Experts of a small language model: 16 experts in each of 14 layers.
Below are experts of layer 10 (counted from 0) of a mixture-of-experts language model. Rows are named gate (a neuron's input weights, with its number), up (a neuron's input weights, with its number), down (a neuron's output weights, with its number) and show model dimensions 0-127. Each number is 500 + 40 x the weight over its row's rms, rounded and kept within 0 to 999. Numbers have three digits each.
Before each expert's rows: "gets" lists some tokens that make up at least twice as much of what it gets as of all text; "raises" lists some tokens whose logits its average output raises strongly, later layers aside. This comes from a sample of Wikipedia text that the model never trained on. Tokens count by the router's weight.

# expert 0
gets: " |", " at", " from", "=", "·", "N"
raises: " ", " and", " in", ",", " (", "-"
gate0:525461478464508474507538502494501522562463557510526476526556492529512578478414492483505517522463513504529491505492443546508465395499496507532438495604490477497525459508510507456585521486484483551558540471576526442523445547466472558469519503549512538505494383467524546462495448600557524477451470498499529407511584461554522454528461523595553454472552511600501498416541548528460486496492
up0:482546550467454533569491489502500456636489534517494550483511499478517503478516538526550496456495466436422446550571513486494471492445530535514450522522552547509497504500508508519553527536482444516461523471508505544486471495559485564458445522487502505456518484493431591479561522432494434448485469488538482445473514558555516491501505507519461468473519484532591529505513441549507527482478
down0:493481490527497527517521456476486476484409520428478461499552576448550424515541519470499529499545497538581499521505557567457552501481483515463482491502505483518479459425549402490491510470525506619465478412482497436428480466472549493488468511446476555507541474518484415543456512472547479511483509491433451465545414467462456488501473523533612505525433546471502529515466457504484537462514
gate1:460457515479431556518536444642482460556510482420448474436518468505445425476470505438497553472497498495542469493465465472476472489447532507467532476547428509475454508547492468522546447493537600487497467512533531425509455419523469526466481540520540485525439548487524558461535457443488525528510527493446527476519489441498540542456457460505543499528489524432541509575532518445472463471549
up1:533460510527459569531484479473458592524537524477541450537477449467546486511497513476493552483534454493552494486540526489443552481510436542464492480504547536453438431527549536430529473501520484548504502468525538512522436429483512444492553502517519505486487531452494509457497554475511541424565530513514567518488527443487511602512492487530518488491517494468467484501511533463475600449564
down1:466479462476462550539468497466495564458505590534545559513479527509444472513439469520520509513553543497508456570495507517495494535493529499522519548425463494566475499471496488482437518478484505505495517498494517529485402558462486473475548544527462507482545493444517533476540428550503491473468442459508518492533507481528527454491516454430518511474520447534560548462542479517478531534472
gate2:515470519534503580510478541539476477494552460528522489566519479552501514468546471471505515437608497481451499509386492463497495513511547487417489561549450487512485516508473483530479467545504504420457483462502437492517516496548456503527559584523505407547462492474510510525412585435481564551483556463506484521484561582548509456550510478541552473509464503459512477502393549547512495528446
up2:481430493506481548527503470557506506487530524487509503461531501530482469498533464480458522432477516518551497518549461481487433503479486479521502540427511496552520446499484599589544471525496469455473551504494494495531465555533521510537507481511487526499495522479492533405565469580516422438540544475522531511470550471602516502485530459494484476468527536503561454493480566445467439508509
down2:498591509543459465482442535437496461444461550574496526527491558534559488529514506504509504531475473506502476507557508533497447544510565472435547464533536543480430425440514504497407539553489473481516466542530440475494550446558552501510517501495515473446512526519514473517462546444454483481537484575553509501522464519562496521551535522556504492573434479454508520455545511477546450493527
gate3:538473524520491485482493476488537490508495470406508520472505526453433515557540472512454466493488409477488497525456502504409507445527497481511542456473512472409536462476549446519505481471645453414559486463485488486473558503476496549483517511491542455482535549514551494527521558479572549526410565544467542460544496472493502507499447525467555463500502562500562508413499480484485503480573
up3:489617577546510522537505535453587543559479483499490521532412620510539532513521562489486554529522503503498478548497612466446520550446493571536439449526435485494562480449497542563439411487499556501483528448482423493533535425551526537502511539497459489496518490506484471517492555499479524447523496451548519518549475575509464484513502531528534515535431505509516536552495522522481467529511
down3:475489494471460519435477481547477518475492554489509513483519533513489567551494553422568546524484514528497461489499410405534502478521479507471520488416514453538531436486501515495479450513473466531411563548516621555519504449531475516483408537445533473456437496429498497521532489485496546451470499479543497524525528506500555471479526529484553556441538487503445480558601489515493564491499
gate4:492510419487524506532429499557551466512523465580498469421535599551478485511489503500529516509460537504454483499531506515448481497482511460486506510496510474540554516520546507410465481515488506598514514509574483459558440456500497515526488511449553508492578434549533524548434534488476514479481505501540420494446495523515534477516485393490490473505528553514478484508504505500466504474477
up4:475476561498505520489468538526550440490484512482539506469449526476513514469497501521489493440511540531422510529477564547562519508504480419537521482534517543568490466510498512495564523513504494494440447491589546485545467512508500468472526483420492524479450415495502466542444526451465502491478458470491513557498490538465482489487480440491488523472414555524508533531524509485477523555487
down4:526529472471476475487470492506537486497537440477476532414521521489505452505435506533561599575445533520487537481480526471414463525413539473507439513488517527550467492520617619504470498547544482445460528481526523436490461576488497505486553446521460381405522463513449472486492516536479501492529451500409518380544470446527423553508523454498560463456484473531507507485523482476505463544521
gate5:502508517527479580502557454470495518509573503505492438552520477450451487487469472515562529404451504492461573523562466498518438501441536549482444513461523481488566547512545523505499506514477511573517521451471508590432499497477464532416463464417571493485453437550432505512496478451453515549552493548520514523538545490537495496464495464559451541534541566513470519487511544448545469426495
up5:565529491418514513475501427483511513492485579499521558493506510563570532487494539503531511471483478481451511540506448477529483534487516539525527484547540491480549504441486512485530443480488482457479475545486487543445546515454543533523514505580534484542468472473521479547474507533493559538498474501516451509463556459446552494515460523445549577497555427555555521573508518518550521552498
down5:462508502530561443477538503437467513460456511526404531432503529550491546475489528488569475453536522543494547546542486542450456532524513544501510549513551554491545525471494463506534537483499467562442433528461495557540548480486436482539524484494522450529581475467574470518486451529478504456510470461502478490504523467531514394518468559507492483510521523546519493485512413464473434505494
gate6:480436483523483500505479465522454541543499410498497552476475531495542461480483512490448466421481448481473452476485561590568525463508563506539524441551532607404496512516400520438509477500518416507484506594508493464502506511414526456487528464494496467481509437556540503478574509496521437494501483498490593514548460489535561487511505461536505480533499509563503522493434502500552533480474
up6:436459478560561481450515565441524534486464480521585496536464579492472492536500369531407494488528519544516474540427473453491472472482445475520527453489451464569557507505519516498510559423453544497514584434488476494398457534478494450491462504477588539532534462554486495409544496532512520506462470517522413498517471522436481468521475507533475505452439495529513396507445424457525491491446
down6:477561490521595442559488526533618501497446529495510494553529448533492474481493497474515507503527458500528491469527584528457460500522510518449500455511518483524523456428578461497494501462514534496491455540494506474497581504504512464513490514566543481506416452495476465560448485486495551487519444478555495478538544545427534485477503511508484487497478549455446504448566502520496496532536
gate7:452472585461464488478490565446532480487459495484531575460487473523457537535516562471480471551519508454522505587531535528613507555501556554440543424517495502523552493516532377475531540491529536471484539502519482476383528438437605463494532457475568552584521494539488531475478537514553516496486444518521441537514456495525494447446511455543496507550496438472447522453460562435413544572424
up7:498487470481424568500486509474466521454558548545491540450539545510469475447539518443428531534456581495437498516544484491523519490510430448506488495535506507554532524479479513423566529493453529421496624503480546577457466497464537406512477467538599532575527436505464380544405439440540502499531498482510436556493433524546506446469457478506478550516510526476454505539503465479508495455462
down7:483423473502499463532441473502549502537558446479491555547556562467500414486565451490540528464499491470549543480527479470522412437538485484563493518482479450536471511515454447437470478549478491502496477479486463514568517480491503635516470476488481492475474543526494509506465502548511499601512426502528548517504515481484462441502484466452562483476521508481496513484501503453609488491454
gate8:540407527505495510546514528492522469425491524482532575511518502476475510479518466512462551503497565482595487539520605481546555511477515508536549508514504507543463566465514599505525487440427559473466545496452539413530586527466553492478450553493482461468501537401497583432507453498531430475505431528495477479515505487507438469468545532486520479498502485449347511519539543501502541508431
up8:509458459497490491441430512460446545535466451533478441525512526454484504547512448459441484502526464551532508464570429440499493469519500556512534537498529525558509516519505502513579523443472499436528483513523540534512510462462485425472459550460559475551451498464467484551426512521470465517406466460507456519488462547485483529509536554488529459505477584442502402548473482511496513469429
down8:450493523480474431529456503538434506511508513521381495484525502475459544403573494552538516493480512513521447490474435495479488531539477478566504496499489540526459512457520520531502506540516556470545450440444525488409529477500516541458489567520502513471499578487483491492492468492512549482444488496545552504496556530490502514545574548491521503539569497525545463546486470501450514442511
gate9:498445572536455476491520502515471481540469535424515511502538489445554487512529454489520530476507467531475490582562418417468434455420481540443456462510502457542544505482549476428547540561537436519518555540482498495525512551536547526489452503547548518487456530628522488505464489513450534503530483521459500531515538512597469493501444519474536549482596521475467503486457465409527573461535
up9:565538424457508424483563463501462515464439535497500495463478430534484495443528578428508500456566561473482522580528492572527500583492447534456531436500487481503541451479556504498470518502516485544495523493479512556488472476447502550404440513469449482507481472542496506544503409497472526475544514489478478521536545483564525499436439509530530565543535458509451489487486494435571550496556
down9:531490488505505545542506447560467528518449506512513456491520496511477514434539481504517545444455494506484517574509555483548517448509528506477546565507496506420456540524540506510543529413497528471458497501475464501541572540463507476520454594428463469484580529481427464478516463489433441538543462511497481494481446522470481495475502546483411493495453541529433484530481506482428521482473
gate10:477544469491482454549468474486451476468574496486589506444523476455519579495565557505457551509468433522484475600493551486516488598471536458450469489465499510539537502471426513532517485431493501446518486495492552540537447505513466460505471564428560500491468430515451511464478525433425543454482513508481510498510459520472536518499576484543452464483503499550524498508512490557473471541510
up10:485444511546549516536462489530519507514443465452494460554462469545474409514469537466527512495598513494512516491509532551465451476609522476481521511457503508547485555459495462421484520588584472462535510495498490494565504460513568434492482559537472579550585505465538547507490466546501499534463477469491516475481561481505521506529447514413530540471523473447531513405496432478519508533487
down10:506547487562555482554422546476419508452506538533502441433475459534461492474464516505534486498496477495495470465469485498521474493471422500529430498475484472499505560504444487470459495456503460488507499485498531506521526466509529519465468578495478491538513496427491499485493496495505508497512509494494438515497546499508435405429519459494450461492536474529461452570490505616494465519451

# expert 8
gets: " |", ":", "|", ";", " at", " /"
raises: " ", " 1", " and", " 2", " 3", " ("
gate0:555464493562513512541437486466539493527538443442531584525386475521443498604487490544542550512462496558471509571552564496506489432482496495497479457512479522507506563583531581415520554440495513471507466487591494440450499504424504567531463476511513456459540479546551510463508451495440481528512505436499524478472391449537513436475526555514510525549488561503511532565483514555498534468473
up0:556430455461501524483477543485491449539550515493498511482548448447466528514544456505493552491518478544495540450489495527485504470492433458415504507534496553482416457467450507488503412499517489578456469538520473583465563497519513446452448511527603523503561482438464519510417540495442533602482434495486496473487465537470544500546456452516482503468509483494476520514538430512550591501475
down0:504474473468482551529502524542504502525449602505497457484579488514500522536528468499506532496452542470417505454510521478441506486572536543460457410487613499553485474450498467523494558483505559490489368504498482441518525506527533397505563593541499453523550469480500488555499487508485514479477454481434510517493513455550493474523464513475467535467493444478483472540491462498482528572474
gate1:473436451537496503501524486532445551518476516465456486449490516496519506484504561529451496533373525500507524566411514478516505499574614495502472448386525439531521494509552483445473532501471559481541555517506493453576462387440478531488536514526518557549573474483499523526498486503525520486548520512357510483483564449566486498538497487522524504501554577530547477487550501500504503536483
up1:567509483475552552487510522469399522440494472512459610547506555522502416533450469507577548496507519486487488459508547526479551517547477441497549520456492492452440522440529471505459471475505489441431485443570440480541495475526456551530453451473490507512413489516504431504549431488440513441428444496559546446457504484498522440511444537526548447475474503566527454479484444484522532600500
down1:534491505472505511544527528592527558416495495472410469481493484469468457536477476484522508496542513512496453490488522494495544507519494501487547480548434453561485546491474497521489534482439489503457425564451578515402488522502468497460504505489426504490482486505398499483472450536505447432475450421506473477370521562459464501563438499465460469418471483624437541525538478519449445485533
gate2:504452547426524478505499558484477487431463542513550522523465492482478461436536561458499594485452456456496535523529459466464433491513527472455474449593501497445476471494532509462432469496541459467493520515472418495408544516458425490542547489529443529546591487479519500496507542500521514559512531553462430488425492491470406422544492476535477482455521506512483504499469448516490522563443
up2:552552437552440470565509485550519498516475495500454466531516526525485520471505539535493495471507511489468544432440477486492365580555478547435511498519419571549502521383504453587434544495560547537448467513465488498516461471413576549522529537527499400530436513425517478478513503485533502493508529446534617437475451460495557494401480467513509510502457466437578503556553507506527532456472
down2:498537547463464475501500490505520562582558469509520472501550544485475482506455508491491470560543523529491529512570521551520522528503495550566458496540576467506451495497470447541512557514494591502478578479487522570510461498554512502490470460519443503493505536515547545535485510560526561491540494499559472487538560447541503521438488672463528526543456532519423554487472543513462466461501
gate3:578548454501509495515515563519493472442518534482481541481482487478493529546473461529492397559540486535541529520450524497497535506505529490476430476491477517448559440528496489446489542467507487500469560526500542451454483501563531550496518523536502568413430412554511474502461463437496539446531483528483498498462444490488503433499519435470462478529527487528483461454586519520521473542454
up3:475484502577514507459491460462457473500498425455504500554532508436505507534431525481483481509527404558553420447503508471482573494409532479502523482546435557478475476475350474563532530497497501538530518513454547423501476562526556478507499574481493516465482492545456490503487456415471486552523459540520425574568500507492471531539558484515455464598489487505444482483537410531415475513511
down3:486573562515538528509508545518440488512467479500539497512520540560437564534514524482409469525488424501454526454483480516487525581494491526518493528467547525520493483460484510510485493493488557419506516478547499520488449487527555509495538506495499461413389509553462439488474484410456472565611458538547503529502405496487510489461458465545577544471480504602537568458513518530477536545498
gate4:486502560572499488520519463484499459576491462518528460484502465551431487524571495543499532438522492514546482483453440538526443512525465478462453473475493427538452578572505493506492453479584505514540386536426520533523507445512431548539444514499490462511565473555488475505525525461513498550480553602504464496503519527552435512521478557494544477564486545547530510536506553431560506470429
up4:475394472487522488477489382390541469454534460445473536560505599526489523515414535590577485534546538514510521499513475480525478452560495499527426490499517575522419536499499489478515466578457443408491401546477494449458477456522498491505464444582472477542478574445489536571495560479511557543556488431501543583515515533599520416494474522484441428495542469445490527480495523535528519481456
down4:514518546434496582424481470496500506471530437478509440491415508509544525447582463403502523556498470467567469567567461505522448527482502539402523422522543561540496550520498512522407557529492567512486521536476466476438501516493546566530482503544540459463521578520474470535526523451531558521538457508464489522509446547502502525450464540581510428566515532549480500417532566529467410514506
gate5:515534490479462481480495451472470493566531498478615493527481577481420437534462456534504489536488558454490513534472500427560516537506488534566528512522569475557528535611548476464495485493520502509484503410436532492533516500504432487537512472432501486588554532510459548471518573495597478551545551487584500550512535464503485551527501484533520577516574453512513551504499558483487529492461
up5:480415514514512506541489448520460423502520600505539513567407494513504519511496460550571484524511510506526506414444535502518508498409482497565508540541488446459500510511468465509581476510518510501454538479453488456471478538573487508475403461477522395469500536522471486444503444539490519509489495499562480458513505514560441485444545502541488486447584522542423486552504455522540475527525
down5:494470487524468487483493517529620467517532505475458439568480558463491407464556448442519465528505519584429362473526512448562476488471534480587459525518610483491516488531512524512517441568482516449530459489499487545506488520417599498477521449568450503506476463489515617490516520479501542513494537526507544480521496519513462534480509467496464576487496508454518464507504611480438467503497
gate6:476539401497517417545421484522524493503484602461424502450494502499556551520445462537511507523495518572455449487464526577417573420484448516467529508440520469558474528516539547543472480496548548526469487484509425554451480493533484554546506509556479493551429454540565507573513479559489512542613479422484466455419410487496433536517460458535439475498514527472504582513527514447497520493414
up6:500449540487498523502479496521468587520469497497546431463509513310506483475436459490493517554454528441563460454541547445475449572516515540543560450456504563487468546471457472484428424464448512491498479479465469542554539494529487486520557440545462464544490475506481568459462552505473431500529526502512501578440459552454489497512539469511488478490549538533552488530508519492516476494562
down6:500518501523489509557480481471499517533486414514500525478490539484491519516504454428452478462488492545556450529419421519514555405548509472460506479559493541493470485538510534498525533510482489488462495514509574510476477447510512482425451533420576507502508457495488449527517483532491526405487533424495488488492522494433494523488453478416554522513495504517529493489563510522533461458501
gate7:439447541483490512503446451478452483502569465442556518533475450435544510524547472488557505506475507496469480488517438496522429510505505502469544599534464576496513507531483483505548501512522549476502473520497483529537426463469473492429536532497511506472497458425561490462525510485541496525516446527454535516481435486491509527460551492523498515506563486416509519453489506483504529538496
up7:513560512472477551437444513476518484456460483510416480449464497458454492555533529449448564519520493505452493490498443545515478501528508490551410533439555530438459497521495546484423533461462514523502474556555512528532494494476487494511502554538432531525502500519544507513476546534506505512528504553497573518510511540507473473502448526461507453537476481510579466467477475529551465495482
down7:537500529418475479533490475428496488530517497522447425506526526408538522509540478495509491506489547540566459506538509520512428432532474497503576494398556478548510564498544464497471505516463453505491479452501495563526520521548498494428496555457443511446460571526519539515557534532477537511472458522599528598478524504541460470432486509512518466572527485425537481478454500492484484486495
gate8:486544452524512497553537507516477380490516494534568479487459481445503453567470436544554530529498468566496507488478541453510459452482481484528512527525513506459508475506544517551540473455468532445467474513514428560490475497486493502566521504576453468566490446483545544503450498519506520501523563485451500488458458520567471497500513442493524483530493503543539545515436489448553493452440
up8:476487474504531574497497509489532557481524547508524479524492432514495542520439499550538531533500469517490436512473516575527546515417543557476530576559480475529489470496665542546524531423553542461510500471486480547493482519509473560515554503533437408494476507502496602521496514516546525543506475515462584474471513501445477523510519427481553522431505425518511560518469485503519515522417
down8:499573483543515487577527467540412535466463552548561432580541519475510468492455491535514512441506505527487425529505604480568529499502462483517511480563514503555418486569498479473591499534482485472533455550473510498469446512507431545549461489518495619536476490514518450504518486503489456475484468518422485450519497536524454533501561503436545425498485528478533554411426458413505514575563
gate9:500525498527386504503370459557466526529491451479494528439548489501537461516422534436529483449533517553520487527527547539500535491551466445465495445549504502478425489571481491499457495517499554403496487596484588490540520462424503503501523483551504498496517532514480524432517480492481529570481466495520417520493460525604485470480513488577482504511506514446541470549482477554497529495475
up9:458498530519549478519531471470514468424587466432523478531563529519482479530532469523472516543504562464506501468486419592440502495433498500535487546480513577548533468493522497459487429440500491495562496418512444509571497552568521465501453510468514489531497485514528476478564462568482516463503554493564501574515474440433475456500465492515536517496510505541463533493536535558587490541510
down9:492482525504518518581491554528368532554457470506541519518495486468570530472414514451536483545532508509506517503543515472483447538500514591473494470495499510490492483550496511505462535465447482520518448598507545489570500454522540496538465436420509471519481503564424555526534494482440499518442464502485512504391534478526504538474461528552516529478541549546527579473538474606487465483539
gate10:478480525503376469407419515457562496500476503455492531507457479480586572495492543499484448463478433516481480495528426517486533533435566542547512495476528478455516528530526534450488580487508485464507539490492564527515590487517530467497522493512508498522454547490465523437396583511484534477486503500524446463467492484526467508557463501477483541565537516485616474454485560535476546539427
up10:545518487440524425545503509471451484463488470536459532429476508510572521493529574506470528521582513517505452506477516462529473516540527581536491496567541445454442538520483514367477557503499551521484463517504451396577489581474603455518528439478418519485467502459498559475486467568513495489512429591552528513595454513447476501486430494486522481455479493469469459480592476498545545548517
down10:507567413511495573504515566506485517484520538501525530551456414520560493517503491516511544505511429481580513520517504460453520507538461597450530458540486462466484502487499506504481505605409561534467514528492456523518553495442490509543486517459475487509540519548511484511417499428537433529534418493454482499544461540558479533539560474568497504517473580453522504491511571477577444445403

# expert 1
gets: " |", ";", " to", "|", " for", " at"
raises: " ", " the", " and", ",", " a"
gate0:469503564547512515507532426570520473549519546564469554471473499448509486494480490503547513500519486464551508550449456425480491482522514553499434527477544503492419624556462500520426486522488448486482496546498479584512471462523441515519476502463480457485502455448536453452516507528435440533514564465509460479528544519516452425440561522471488487485555594445490475499519517537491520429536
up0:438478478394478570545518534538594471520557419508451506437514464464452500502510526493475499482485471452528531497514502454499456575574521551479511482521549544578485572434483587513533515560470472538518472536484494536444429449539502502487577505490535495514447441519551525502523467549487505497531476514445537524545550489442498482548489494501529449458514488471524451540484516444445556528458
down0:485528502557545503463561475429473480512486426535507523473524429547539474458452431550587496436504473440529508487463471513496542529526413466548491522444532510455491508524489543467526519517477419457472488519536480535485495408483481455540449425450558446558536458571459508514531466478459469512500555524523536439585483524430482500497478478500489547483454520539511482544488553536575516520441
gate1:485485490488481517591488378548437450439551531503465469505522530441538550499507590514504491488522518494413529473533398545483602537493585508472487492472545505497507482536507498473480607560508459559439504531460473520444423466572585414536572535525483556518456502501483577475505486527513601478476476472488547481483497469547510502491483477399521504566516519463481512459441452461533499414500
up1:567466470408482522515496537464536485522508507572485478487536492511484505528494448479555528501450478486591485491513448439560503582495546436504486517520512492482454484500568508566493481425511475486561464458471537545522530469511481551514462536493566491464506530449432445504467519523542498465461507449477528617535482543491551510493505494481476557498497508557470488451497507488536545533523
down1:500539502488483483491507485473474512555459421467558493428414466513448519493530478466543491387509522479530473539518561526464487458440529542495508486540465487487516418454495506458489578490483484519456449469538493485495484505569556499489480518388460446398527490455485515429455543386517391471526512508494558528474457498546433441488532539511442526542516536514457475456528546536467418522499
gate2:485494494480438489433452539478484511478552494500513432526544484477519514503535516508490514495557489497541493524456484467535511543411488376462539526564460484494417505497533449509519474517499488522493484467472477524413499601560487589485512499475488548563475533523493421423573560603536417507558471459483481452479502540510465467565441544524519515508542536527494514500601506506516547475545
up2:499510462495470458477507431575500500533479492475539461468529476523539576495565495479502544523473546418505496513518483544478467500522468461493566490548451498435460523404467499508508564459580499503532501460542524432526422485530518532545429532443429488485471481527507468503511542521521570521514577498516554529525432449451425550561515484554527484546500505477501565433471516503491503532552
down2:496453476465442488528547494491449513478498553457476440492545423493469521483466473568548491540497580489490456502426516491449474461444513477436563522521535571543518456560449482499505546531490486585458516489510481510457521533443530542513488607472485479471448455449403587523446534490569485461568494530555486536543547498479452524523510568537519474474512462449463483563506495517427526458461
gate3:497577518489529466540508464475552477472421548495456489562457469538526435478496407499534516467392536435521497529545518445598571442497506510531494501580537551573535541536472510542589465551450535475513500478495506476488422490549423522501461500504479540479537477497542535505495533449529501507543554455563522485483461501516470491499535474519511487480541526465512567480529513484451523472506
up3:490508525499504433537450484546516455517502517455491478455522501505439492479473475472420517466463450528458471490477506518538477525496481466518468478454512442478555553496552523581571457476496463513536420521545525413467529521455514425588453520521490625520508440519493508552501554571484508546541404485539517528485530516494489560464505507484476527481494508536413473418495503456494518588500
down3:592470503514507487532433491432480511455447519448517488431496506537509535515501458457488442537467427486459473486525463481509451574563485555499540493556580465514536521502513592472512506463467495507446498548480475437534516496444397504528533565434491440530520475562603503434519538506504430505476479508529441545569499531465585477505475589429432478525495483507415483515530507483512498562520
gate4:491468506484580428545504516538539535456469552499504468512502537452494491473582576454486488518481494521559520502534605525585516468540530475472527469498552435562516521437554506460522474544472571516483474456471542535449491467483559429595464454473506567568471552551503468410427500467485466514497438522554534482468426493461476517533552496497488437527525521472476486448370476518581456450521
up4:609453447515497417520444523509495486521485384506490485524505519496472488404520477481480568494500498474582468459517438595522500472496501503473521469495529560555539514462507465434493482521480455444480494552528471568413499467455425518503444454433413552465562546534452520478511465498516436536488529508519517510480510581511493471514454433534499504492465513501568532467474563549502416542567
down4:483524550506490501506509442449562493622497494499496487434440504549487483424491557516506521561447499494529488494533514544435478546559447521541522460513524485543481445500460502498510484512536468524392432492477492510485483518533472564553481423471488433544525470418475546502474475450530486494455498529531509426548544556467489488428578467451530481448512527483485433483443508500431491524479
gate5:445522537511419554493496471552491486545504498561522529513444426520545491478490478450507573513431431466510529530491479495502495514451512547579485475560511474513533582459498505471531477487504515487498469550494492489545423499530484459525522516500505500457522503439514506534536472493500378566505586509439528478433489451483449472466507515612519494512551538530434459524482524542571469520506
up5:504454472500528528514498525497450524445565488482534503494536469509524512491499491525503521433536533506535411515597431510450550474456510447413547507484512516488419474487540526551486608491472537527450531475457504467509540564448511485455547480455503543510508532506542501554477456560472607551480489492519527512465564503492486474493447460449502476512597578517384480518551423467511532473470
down5:519488547485508577507479479530499487491492462441479512517540571460478546463503556572437477488549488514516493509458496491493493530451457566442490538532529513477520487450556477459508443534420536494409518551460519509441571511431471516488542474445493450548545553523547523527507569470475447521562524554490437450477537487491424548509510517525516555552476458418526528487548494522510490566551
gate6:529517447543485562501589515496439544421375535490496478506531474495476475510547485536567574531494497538508488566491447432490518515515521538496468451560516510509527412514613497506484497507552524493494530474449518513440490449601526583521515505503488560561533480483525461509451475484534531510460493530452541503498508483512493498581469495482457492576500583531469494486507524464533411513472
up6:478492507522495473533470430532463401518513476427480516465553542471556506453494569457474493491572483511515568432458473459480442450519490491492501488435543473475513506513472496384472457502552529514469448506500511414471388455505437439474443525481496578499534475465436437525559536458518443461608554486442453475495529485504504588481511467556490496517501542505524516466469608503476531467527
down6:470522529555512465504495473589436520530486550525575469452494488510565476458489574434468431464514443530533445477511439553520466468539490465447478520486544467480509479510541444501484502437459501510500487480526525484480499478522571497513476554477476467518492556523562527475476455475435527509503529484539530490471462538494495467519555482560475523516506566465373454479479443552526479466621
gate7:465538562555522496527467353482533495476545516537562570451467490503586474514529468536508515518519532472459482487487477529494522398554466610545546430518444485480578520506591591465531523509480513485527457456429542534550508498480520446531484487443488436490503477442540503491508495572516489452447538451530451508497454523539471467466491502535486533508609494531400452433484493460504579488507
up7:469529500478490489537474407434488567513569534568552582535508500540556475495489463600512545490469509539465534501495601547445412390557449547510492455530441494530604582456550518487558466518480488454499508554501502564518443521434476485513531474449561471573441518396525549508504458499547428482510516513580493532487430534566473477447525490526468483470537508497458469512526500500466518496519
down7:468525517512541470584529507453432492555466526520517511494452500495513507479490454527491532544592529526480442520455494495509427518484519477528466536420475486510519533514517512507527461506472509414546431505512526459498420573515492514480439459477500521491536519489499512509471433500471440486564513559501525412450466534510430521463494494537513549526582570423481516456499513508530509551520
gate8:476483509461551583539456460528467544506441570550494522525527527512497472597528489543469452472539539457467483533493504446479520543481492403473480548498520570404483470486449481484516548450501463538455506465470583428419498471495530491508565587514482512562415532513558582496542572506553473558543569516543557471532453466524535540491530436468466533500478470501513461570522467602474454500505
up8:450457515465468503591528480533492531542486537380493490531544492527558467452472491524447499477488549389492508529533489425453494504549439549521489483506426535441602499516446516475484520471412499538544523569453500440487577476519492496518458507554484495461541532505504550507536464475475458570536541508475435493549490477467507442538424510456471448559486424604414472559526454522522442444474
down8:440448521490517474463428525534523495442545429444485483538464521517429542513536531517476537521462507499474415517462557391448434501446543430485487493508480531598485568508489467498449491491491444551524527543497481500473570574531587503442460588496492549535512504609450479517558492512495498523460400538572453530617441489524434507514485453448523539474509499404490517499549464510500435525568
gate9:496463469451408575499493502594462486500446561451481460471481500528557492547516526455463536480451431458460420541460474532491538548538510482519473524474488515447553469502477562521502483469483462449494479513456592486481566574491497498506484584465493487489451480549514533481475487471458539532445533468466594597478513500476531500495560465479483516505463444574475493477476471473481526526490
up9:462445488559438477505480500486533531544518487508503512558471465465508446492527491572519495515520477423484577527518448565471403560487452414468538456494425483516528531476550535537538514520505503554475448507510477529441498520579501574501496505451531435538563569412442437509444472560553494536494515464540541443467503459480495503459402518514523493479512491482467481454469478513441492546459
down9:536580455553501482499519549492582491477569385438520594510509427483534516541507565455491564452455549468440514534538493498443458540553519535538533519448495483509524484551504519442515497479463457519550532532511482552505557561431448503569511561512523461554506548456519442603487524541474497458489515581574505447463462470553484479531458442479528488480499453546515438468457531526467526418480
gate10:454422511468461539488520471420513498438543494455437446526439473503469504477490448503545553533541525452509513490493555535538533473570499489429497472543506549474536564576483569459490478454503556433538541550428433507484498496453447476518511552492471512431508468443453518511538540473498441564470491519503530548548550486593496509513485474419449553474474495545536460491537523496491493425460
up10:515511498442494546542479475504477449511590493438506457475486498473524546509505520469428485565498519492560548469536489481433502539514458559506487545473489504474450567482474450520546544474496433536546528448498435462491477505444519445485492467486484362502484478489467540473568513581526492502540563518494464448504497471474485558480506475481527550510471494540513445504502467497511462508581
down10:572454473471442545459459468523444473505510490485460537447548479519475441530485454429501446480473557496474473542491518556524534512497524508466513489514501455485573473454531491412518505490561491476539508538511516523464570448437428515514461465552491558522576483484425531516533457512470498513543420479520515572494443491464507554519444482479444494471443469476485468558499458557482443536458